From a checkpoint of a small mixture-of-experts model trained on Wikipedia.
Size: 15 layers, width 96, vocabulary 8192, 30.3M parameters.
Experts: 352 ReLU neurons an expert, 1 pick a token, a softmax router.
Below are experts of layer 9 (counted from 0) of a mixture-of-experts language model. Rows are named router (the router's row for the expert), up (a neuron's input weights, with its number) and show model dimensions 0-95. Each number is 128 + 32 x the weight over its row's rms, rounded and kept within 0 to 255. Numbers have three digits each.
Before each expert's rows: "comes after" lists some tokens at least twice as common just before its tokens as in all text. This comes from a sample of Wikipedia text that the model never trained on. Tokens count by the router's weight.

# expert 18
comes after: " | ", ".", ",", " ", ") | ", ": "
router:043094086122145169191123129171144188076159125141153117057133135164094144141145159134125107132125178104057132131130184142166150112121158148153131101128189139132109100087121134130092064181053102126129121120135147155169122124057130188098156103140098144146140164121124135186166159107094113125
up1:095108131089160124098172105096150112102159142116134101148099107141141087193128078091128149155090126129129114114160107203158120153135170132176138127109190127186104132152164116065087139137108146138127155114176141078186139141079104147103098141220097118159182085113176128179104154128058150117
up2:145107139075126099107107155109131124097133129168119171131112080165166124096099169172137152176118171145133149125169126130112089126100132197117127087040166152144136057112142132121130089112099101172098087068206099097197111132123124118089162125132067125123117154070130081102181103133142169099
up3:087117129099078135125143102129071193142142155117119133135133136215111112153101133114224104103130151145102098115123097130126174166130138104136146123226134135079099103098114149098131131175147154075099110109120085126129158139079119117143103067167124041063131174123111129176179129129138143152
up4:062119140172118154083171124146167132092114095158104120129166103146144087146136114124097132145121180199106113125175145082016142184160159094098101097139127098094182157097103139129175141133128140166136156087127098118153125142114086155099133178118158208084098099104076160133135164148096130147
up5:138154124171167179124136201162136159078122152154124108117118127177038118111183153130122100150162131085100184123124160133113107163137179140135134125123096111132160174089164111099073109188142157118100225143182119133133112132120141121099094125148217147111095171076134158097140123113092134114
up6:091207068093168147070168113149141150084146124110131186097196156126101122087131099104136142165105147129164143123149116138150109102154170116127207121117130109145099044134139124116090150155092131101101150150127117139112188084072115106140083117134151094074142092122167104103135170134123215142
up7:127166157138088144100132122125127109120139109101150133148137129163088202145178107120113128152114142138070068113040153122141082153135172157076168155120115082162137111144094109147144055170153126125104204058178140163137108123161146120117094075143107112146155113085175152153135202122082107110
up8:104084100099087162087104134183108199103113110100149115102192102199148052150116172162119126141184126095153116095121129109099098199127110114095117120092164140128054059122124144175133110128120134118062152132202145108100125126123114156095128117157140093124132179107119120156138093164180124151
up9:116102126109201181119166087185150119151115142131129222104105126164125178121117140147150162158119112120146099107102083155180127153126131132088147108132138066145109136137116130153099153073128164188157167153242156158119135098169103136158171112100170159100129100140127122124177145053117133145
up10:132106180169106143193131110150188204126196107110135107101174153163084157126114086146162135234144127121127078130119095137139174152123090119095097096140074149158076179100113103110140163140074133133113119072119131093132142090141148153082115099136108082125177100152176148147147134142087151128
up11:161113155109182099073108097151090140131123110086116199077088112164145146166100148082055131145080149103088089140100151137186071174072111091098183135125170143134099106099096065148105109153101160137157160170050121133095125170143106137143088157102094153120120147141128130128127076123143095126
up12:106128120126115119146145068147129182032083152127174106109174076132124172116135124105127051159096151084149116096133144127098123112082122123125029129138098145114104150176133135150121120169106198171087113095105142158109143140125153143139092098162147178133136126093139172105137150184094095057

# expert 13
comes after: "\n", "In", " in", "\n\n", " In", "30"
router:170159151153095205170100094111169124147165109100146108177124161167093110069119096092099126113152183058164143144156108122150137152143092172202124089101130101130141161099119124100117142159148168182122133123117184153117127145195133109168053158122073134084098114141112142141099188106087122124
up10:156238120121158193156152085165148179187083172103111090097162161109153136118167122147082105089165170096193164109155125130133125202118089119116110210116146158160195141119134145136104137136148118158144121141094113140110130173151130160133107097150132093140079137100087083136126143111140115139
up11:101138124086150148098114127124132139109105076147101116131167098138106179060144144066119074110178209170189147075109110138113141074164147156160099128148090127149100132173105096134146164148130163187099151176170159159118126147125115092237139159151128149097108109093141122142131133130119170183
up12:142154183155105149152054131166129131168160144135106144082049128146139131147148132134146062150168136143152130125110118126144173120085126172113098185135125117097077183075129087101172118159060091136149182120076072164170128155159112159139115148136172099153172116059117091159108152114167150152
up13:153128118172084115080087131131139151194130167099072144172077121162109127084164134199084143147143183127093116119126128127136144106075146102124166109074131084153149126154158121147141112216139120172129172174186157123170099113144128139143149066112096086139155120157074132141103078131061142101
up14:087139163134148169093154096143146150101108121160084181209142159134114086144176106171145149137105164146080153060149050098130142099110134167165108154095094100122125121093136087163129146158086132133115164055155152047152107121138187102079144146129148089129149098102111086106100126115103161082
up15:103157171135124186131155123202093171135121132159108103136122159111036163117107107109098169179144150164065141100144185143184190121137133138139151212141101138185081164153105095143104138146128122194163117168120111131141128121175152150079128119184120116116154156087136160174163147135119119153
up16:142139138132164111108159131141185176103169095155143091155124114146196075159082134168164147146151192084159140087137126179123141147105102097153111109148169218142118157116149125167177134143136152141117165116133148147052135092147122135111125094118154127064093081123105170081224118158106122143
up17:163114139072107110094137134160133092206141166091171160188104152167114072139095103128115196120119110125193103081168075101180143092148134108115157141091115134138120121129164152139127124176145114133108111092114143142156091111091163086135041162162097061150078119103172121143113092086091121124
up18:127133133107148120110105125116193102166105165141089151180132130119112131089120125101164065159150141122154116082148141110114128129077144120105116054111100109124136170074122208086110115127117123095145144089121131116087138125153153100095075157192124060124067103088181149127159093079049115060
up19:155126128191155110174087148136103124153134111102154103109133072136140115137155056048135090126126102158150171083123116161123183148080117161157142107114107134131119127095113152195117105220123168092136144100222127182184106112150114075138113131087128097107112145160096111086119092090121141103
up20:121124145112139084151142127095141136124096180128153103158128122207120151095081167142105170140135121134161112115175160123132122081117168112121169159164087161184105094107088143138145096062096132144175178123184110131150105101170074067133122126188207132127116069197153121145161108173096133159
up21:147114176126129134159110105132174204164085148155129120181165129160112087105179177143192147156124166165101110140113152110205106131141145098116096103107126107127161148156082168126118113116121153081146068179214139146174119185161137141199171117146102135116102097090079106105086117124147132108

# expert 2
comes after: "\n", "6", "3", "4", "7", "0"
router:135120149177145135176090146124175109175118137133127131157107132138098134082173108181120199115119147130151116160083108076156128183085048113125110155068129119141166119081153124109104123122201182134111080178131106134194101129073157145141097099138118118135134102122087106128113076127030117135
up10:114138079128172169152173101128047129147059128197140130097105129137135051129182093094167124099128139143127122135095139103147113119060141114104056097164132151100213159112158122116104142217156145111113143129159115116102118160137100144098111084166119145139106169085146140145129129160066129101
up11:075146116079089115108151091124102123222153104119113069122118114146101112172128146061158140087091101069127098159125123095125077133095084151090189168163107113125137103087117181149138176099173153131121098144129115197120099152154162156148159128128154071127114136085116112058071155159132131122
up12:140122087148180120125105133159152114169132168176113114109167132169064158154133143088144115130116109101097141035124101103082110091132071095105170103091145170192166114071119111087130050133150111109140119140146149122132151125124103084136146055111111178117169086119121143150053155092076140122
up13:123128122173094115117069099178123196147139127209125131119137092088100131120142172163123100140146137111102163094156156126109159179130056105140183196140159140108149138145187163091109135149143180057094123125096127131126137178156106125164128202139107158128133070077161150140114080103176121148
up14:116117131110143180042129144194149063147093173154063112103074134166101151130126145150148112178154177120167117107157095128170155167131163113119075118185148127091182124151098133127193130158180086122102080133126145103113160068083157168169143136126171101128132105169108158121138116153116158097
up15:118107128146127093120117122127135118091125173174109181152141156121111147075169187118141139095095146162068131128051123115127092108126097149160165039113112106108144164089146156135123118191110132097049180129213113086120137170092087161073162130141129168142128123128113086090132074094124159138
up16:117177127104086212133163097138136173138134131124130211082155149113147127208123157143175134101065074130157111134070154128122110108095131137128191094088144118168093148148160145108137113137158124114073108174094125142122117156089156118124114090147085113115126127091101196067133083138130108199
up17:113141151115157101116108074146156088157094130103136109166144213111145104120137223097172137156173147148178143094129100131108065117089077107134153132132080128170171135122150099125124131137148086122080164138162167101094156151143087137114125186101134113094067098086115170152110118173088205108
up18:148146079100130131087141150144138135149103139179084165061131126119138103119125109080103157096140111150106106051092119043091103157101087116159196126132094125144038169119127098107080165103158097095116113138110153094144097146082105112103083091117090104149161060125162120116101113134156124195
up19:175166170156146153134122072142062107105134140175114109116090193122129133036152121103154078140145110143128114133103106130173114185102129153127131150176114125197127126118178157179131160135057137149136068119183184146108148138122147084144089137158088140140113124150101059144106072125074116133
up20:161174153134121107121139160184115114097096111134131076109099143166148112121169187160081188122128128100187159136084122141174092142092127157121092181139100175133143149067166155138115083164122089186073081104150148133092097093160108089163128098145104098143141074172124104133121077097048120126
up21:135124113125201154090184182125132177167169156157097100151120114112165148127176135168116138124164167092150154125115101133120103086098110142067135179086111104171190118120156116110098123182206137118159133103145099134160178064125156160177113097168147110160121064135062075122116155138127155120

# expert 14
comes after: " |", " |  |", ".", "% |", " |  |  |", ")"
router:117137095114110126201081140148160174149139136188138131140158123151080134121109187047125137146167134111124051135113118112086158149113060149110081102177087148139120160127070140151137109103075171149144132119144130102115110126171150086164138130109146075049162125132101145086163176129130200103
up0:168134122085137166122026108129138109099092135080151130125159107153121110125114151113151125165126163155114103088079121063111162141103057103102138107099113165132074114119085110129117113170127194094109182141086108179137077096204134112161175177094128108100166112117144101159095169163097110155
up1:106109108169116110140078108162127153174099174084092102155150095158141174120146145152103100175177080129110121185118098126093168170120119097130063173142172172143168130124138168172160119057125134154082148121131110179140116111109119160149163146136071132079110149101146118158143190064107203153
up2:096046119162140171197136139121152192117133186165160128169151149090109150157108111115097135117087134097100093071161156133115133191085141111127132138044096158145129082136112138165104130105112127138090157086161122109124084160161101145141180124196152114100137179127109103176147125127070119070
up3:116131091149114107148145099118207148168120099112085105142122109133120154189136112131121143126076089218124099127098107105116110122119161013112145136072087131097174129204122127174149101144136147159130112137145107154103126122138138114165078102166103058111146150110104126087088142078133171073
up4:171134117129114165115113127119165140149117141181126068089124077166158137096105091112137141208113119180104129148138189118139100075114125034150101148083108133186133138137092174099132143129077202180133140132137097139124136198132116138146106162146117130145029134108124185130091147140106128112
up5:146137161171162099205091122188117159191123165123143043105155074107148072165099118130142167163122160103164140141168080125102094137130133146173131114072100124127133081091108116091112172140134155082184098154054127134120108137113133113185112098114067166109145100090093140126129142120154136173
up6:176117129071136138152175097095113150077154143225117115116048082155095138085118167154112102175127123145067108126125198135165117132094148128106152104202073146176128111179123168137124127136169151120130113128122134179114123161104114145114124098125111174155104058137140148120151185089126183133
up7:086157119028087145159175148127066162134051089110064114146149163131114187163160104112189140132104150127041138134101105131127111126144133137094107119130106096136144119141123131095139157105077098143069165083103082101161102103143140125146130184138190119107147191134105116120135158115160165125
up8:128157108119103139093102120130128134194143112147119144090098104085186143149077113114112120124173121148137132107175165122127116197140136150086131136188139119127124122116157137191062142178180109138122139096013043115139114080155140144148152147187111113136111118107122124190065144084129165141
up9:120159156105106143074143119149117098145128157145133120079178129154118124104141184115175128098143102149123164154160132073147116155177112132142172049163123138141090147121057131131112173142109202045120150130105121161097127085136114117150139127076117086172074056137102123112217103116164162122
up10:168168103128117101122109151128161099190116134193113188100066068151139119157109186119145113156171116166110158158124114157121108127156099103118149111158191117140125132136112077164092085126204102125143138162170157179105137118048094144160129160137127180173099109131082072173124126081158103146
up11:165090179126120116134106173145200145106117136147153098111185139136116186192121086077145109159150073068109113125111142093173157160144141087143119156153100092173134146104151120096135185147108184063138136120118131145141140075140059120116141122132125124175127134143081168167148150156033101097

# expert 8
comes after: "2", "| ", "–", "1", " | ", "; "
router:180092121105117132164140084197124141142072133101100122121142123154122112081135166088137137117151203108148039119095135155151134200121133142134076101156113104169045125125098116110115149102147153090132147069138145142137127113179174097148128198140130121122126179094142148186118164075120065130
up0:082086121093097113128150125194199126162130144109096118131158085129120118128097135142134137177119121159121089116139150114133129173131093129120036118114063132152166118099107168158145155143169132104104140093114103108140140083106168113080163134101165118106168188087101143082044101104086195059
up1:125109115132120145116162150131141143145186115172143133101151111165157129170089132129086109185126160128191091100133179113138092155131179113109085118148127168165138218098138101106129158105113137098100150108117052182056145119151049102144112110150164116086128125118091177048125178098119164132
up2:102113177134160146180101151149156091174175129144090145167138184175080107136147174107136078121072132137148070112135100120197113155124149125130117191113127105154129082144148146129177124145062096123147056117120136116110138112100118065075123093123119112176103088162139099154028130133128103108
up3:101130170094088136110130130204129173121060107165123158138149095127201095155112195167125137125104095163132126046115167114136164137091098092151119073136151143148137125163137142142052138120113077122169142119137073162129096104126118085092119121158135156149121104147141076142172141107221104095
up4:164177130108112141139147119160114162141129070056096131125118091120069168129101152171162119117116147152178089142109056137106155131122148118081124139132124131078143177132097189141128104063121128077115088118122081169065103135141181093130126084152126092098063097099179152162196104142118093158
up5:172104193152099125137178117202124169109143103117113134113153085109133081123092133095124136161057160152159112110142113155157101096183105103211113147163142174164099152142103140072215169105129145144145105099118104137136158074150129106104139070159074153118174112164159128120131146079149127170
up6:146150139119155153178152138153134138132089105132100129168152072155110125135172210102119125133166193118138124101135081113139163063122171159137104092148112165145147112097110182161085216220131113097098136141073149155161137135125169147140085140111140116103122102080079176110089158075135135162
up7:140083131130097170137082129143139150121117184127130107082146092172135087114082100117151146170081135138154111066096176110129158115175091116141102095119177127159169123151135131126100193045167142107126121193143127153109157142195130134091062161115072129133122105052081142115136074140124077134
up8:174125113161142122080104170167156122108119147137074104118107138127177134184103140107098099075146123099099066078116145128168119166121110112124105127146208136154159162125128133143101119148174165169133209102145168150087165125080116036109124131122147145107088175197127167096091104108083126167
up9:142106152150087149117130124123060150128073162135188089113155074154090130110145139088120104124141147128075181137095138122132140092119134084148146156103124130174111115205203161098113126172099152061086110133138153173112144088112060075152167124113104120163087153154170085112166145082180102153
up10:118114140152191134143173065173166113137103148139151087126115094122151129155133126124174086068141138161106135071137142159092151107138099134119117089124131132195074153138137158133106112200103103137151113122147171169167068147110119107169151108209168062154158103136075164131165189120168089091
up11:086120192058090152119109086159101118131153121141102118149097056126130125137160171098130137095151133132164106094095150138169114166106101085182090086115159157041101119113129176155130133162163153148090116114137099130099121143107186169169091143126114151123091114195178073118143169105177185108